Weights of a small mixture-of-experts language model, trained from scratch on English Wikipedia: vocabulary 2048.
Below are experts of layer 4 (counted from 0) of a mixture-of-experts language model. Rows are named router (the router's row for the expert), gate (a neuron's input weights, with its number), up (a neuron's input weights, with its number) and show model dimensions 0-255. Each number is 500 + 25 x the weight over its row's rms, rounded and kept within 0 to 999. Numbers have three digits each.
Before each expert's rows: a language model's description of what the expert responds to; "mostly gets" lists some tokens that are sent to it at least half of the time. This comes from a sample of Wikipedia text that the model never trained on.

# expert 38
Description: Consonant-plus-a or o word pieces, often after another consonant, such as la, lo, ra, ba, Ra, Pla, as in subclass, philosophy, Everglades, Rasmussen.
mostly gets: " Pla", " Ba", " Ra", " Bra", "lo", " Tra"
router:479525498470474502499498499497476482523504488469489503489519522526557485471462528543522497524507500509467517529544494490517482476474492532484535471510499544531492486475487486478510508486515497492508458515485482438476494511486454507514519505499498517502502503551535496538547577513489498508505506546507491539516514484519521485510489486491492542509465527488539500487495479505492494511509494520506517491476493505494487508474460438485497501553511520488519505472489425455499506503516474459494481492482507502506518471529518525546463529536548495483493443502532561452477491504521511490507511485507526480512547479511478468485493478449495527495445561509456509521567467517524485516497472496523438514511543513471495508483512547509459492507503481532459475487492511517499531492513504
gate0:555494498514546500497517483470520484493499465551538492512532559521465507490497496486546491522471505486482489508459473504552522509495467510473484461542474508514496525463528496495517505511544490509500482458544503490497453502482523495516513523474447482509485517487451457471473533491503499492479501529531470525510500484509547512478490497514508476529476539458502511474490522542514491502471495495494464539487482478486436509451535522528525513524518506506519522478485508488481457533476502484509433489496485466500497525500508551502493559486465535532455477508493551484481517496544495544537544488475520518480551465511509545525493503505480517497503510498450489541484526523498454506510504513477506516508498501495523548484521533490493511479493509477518527481506498541539467512509518
up0:469519529502528499475485523470462509529502553483498491468473471555485459531511547513477471484515506464482523491485486489503510504454555543527523545466489504510486524474489508540519521474524490480532515477509520460525524492516536508527465526524492522528504478565530543497497460540503515473502514502495511543488510523485520502493537479508512501456499530534474498488487501496499495503523525470507543515464514472533537481479487498546485486529487495483491536523517496552480482471503547492495474519454473474445538529491503506508467509560491501493518499490505463512508502517471510447528495522539499485512477485520520473505474485505528535494457507519474516492469479465494506545477430512496493483490439485534525515488504507466480484512481499535478471534523525526511512536486529

# expert 12
Description: Syllables early in foreign proper names and place names, such as Ar-men-ia, Pa-ra-guay, Ar-iz-ona, Camp-os, Iran, Japan.
mostly gets: " Japan", "ran", " Sa"
router:514494513486470558480487486504486500543491473485489490517498492520576476448487495495470505511478484524472517500498470491500481468451480517515485451483514499501460499484495500484479516483523452503495465509503511484514507466502466500491491507517465514511476538536513478550542528535522471544526478544475510517495508505538541490500519525457456507506486502462508484533514477522509493507474501538522520506464516517512468487457494445452512489508493535503496494500460453463492495482523470507499472540467497487480518507498535477498540496492506488487495448475549554472488518507491514508510541495489474491500549494511488486457517492484500467506469515520509511534560510509537547470482477473489418529511525512486507511530506528528469487503522527536478479446473514528481478485503541
gate0:509511464492494525502525464545528492440556528502516539549504517502514493520497526509510482547481504561459491468517521473473477487496458507478476508554537508486512445532476505440487467505514501475472537475487470499455506494513528509496473454538478496497499488482529518519514485511521506483479521495525460499496504537508460479507450489505505474540442494515527482466487503503522528553519530537514513512468473503511521486505473513507525468521504534538546478520503450495556512490499475492518482496509465461524489459506488491479496493506523484472509538505502541526481486485456564517498554508497461484464523506508484493470503494519504518509495460520547513482529499538500501499507530473459501527528474501517509499519460498493518465500467466515496528467533528484494497499514514
up0:523457467495453477490504498517451516522522531475500504553523506517506493466494512510511481505471481528471528494534478494512493489462527467480493466515515466500517487485545504512547507468526497520495522446491482465481484478460509475474542474466502498524504455521519478503467506488511519495514495498471524451434479506487439506511506493504540482511552526521492502462488504498484519493510504492492511518513504475501507520481504530521486550559494464512563517540506495485563522471510446495448489511475506480481478490475447491506515475505523479492515516445489531482518497490445504504434464466498503483482542491504505503486466421479491477501509518521501484494521500524501479510507523510501522515507520460511517458475533498530514458498503504472490510514452459465505465505519502

# expert 60
Description: Letters and syllables inside foreign personal names, often accented or non-English, in sports and results tables, such as László, Dęblin, Jonathan.
mostly gets: " Si", "&", "za", " Ya", "ě"
router:463501502496501523482486499505491487504456504487477505526542539549562525465472499495514521505486475493485501467476489532519524475421521510490512485501497504509478502484483481495526505505517468499517477519470509488497497490513469501525462490483470494500509536517502469529534527513503455499537443552464513542516526542501562537524513485454506511490473516458501519496502469493513498514461495537525524505441512507504487511456475423460480470537497522504544475500494451487518456480534476498504476508484473486522501480503546508512496511482493509460453505504494555500481494504537546507504563486462486521516531475502512498470494519463518510494501521511508533482537472491519487487482503492468440532518558512511474488517541509506516490503501534498487505482469500509534488462538506
gate0:522474524502516479505486499548459471531495457486470497489507484485503503509498527510500509509450507520480520569490530517498524544480454507493451488558486533480500525492519501455488504508511504565475501488492465512505464499485476498517559479534498472490519500462452487531472466530511533567494539514482479466522454492588516481474495515520514538501483524495482497491495478509504477503480477513483480496455473517514503498496481507453527491506465479511508506495472477510483513522495521524480512518479518497448492533507537505506495476487500517497522484481538505532506543511520535497484521501491500490542499516529520490530520527508498503509469531434490475520511461442515500525536505508484483454456526498466516504525525535518471529513515505563530522491548498510501504453479502
up0:507512531477535522491488508493484479525455491526512486545524522502503487491497571476499505539495472526523526502518484495506493522512528487463498483509510493444534514483496489480485518513537474517436451518540527513552507509519480509478542490485535451499548485479486495526484495483460500514504470518525509530481518471508507528512497511506504483506523496489525544556485476527496492476526482517497531533476471467541477509496451510463495455534518512525510533497497513493517565492473484494496471520501447465480487533514534467459499518519491459503457457482504513532518475507503532478451517490496523521541524521483506501492519505508472478504467535455514493443508494476493469501567509492495484496460534441522500495548499484465485497507497527495516527455510515523505471470509529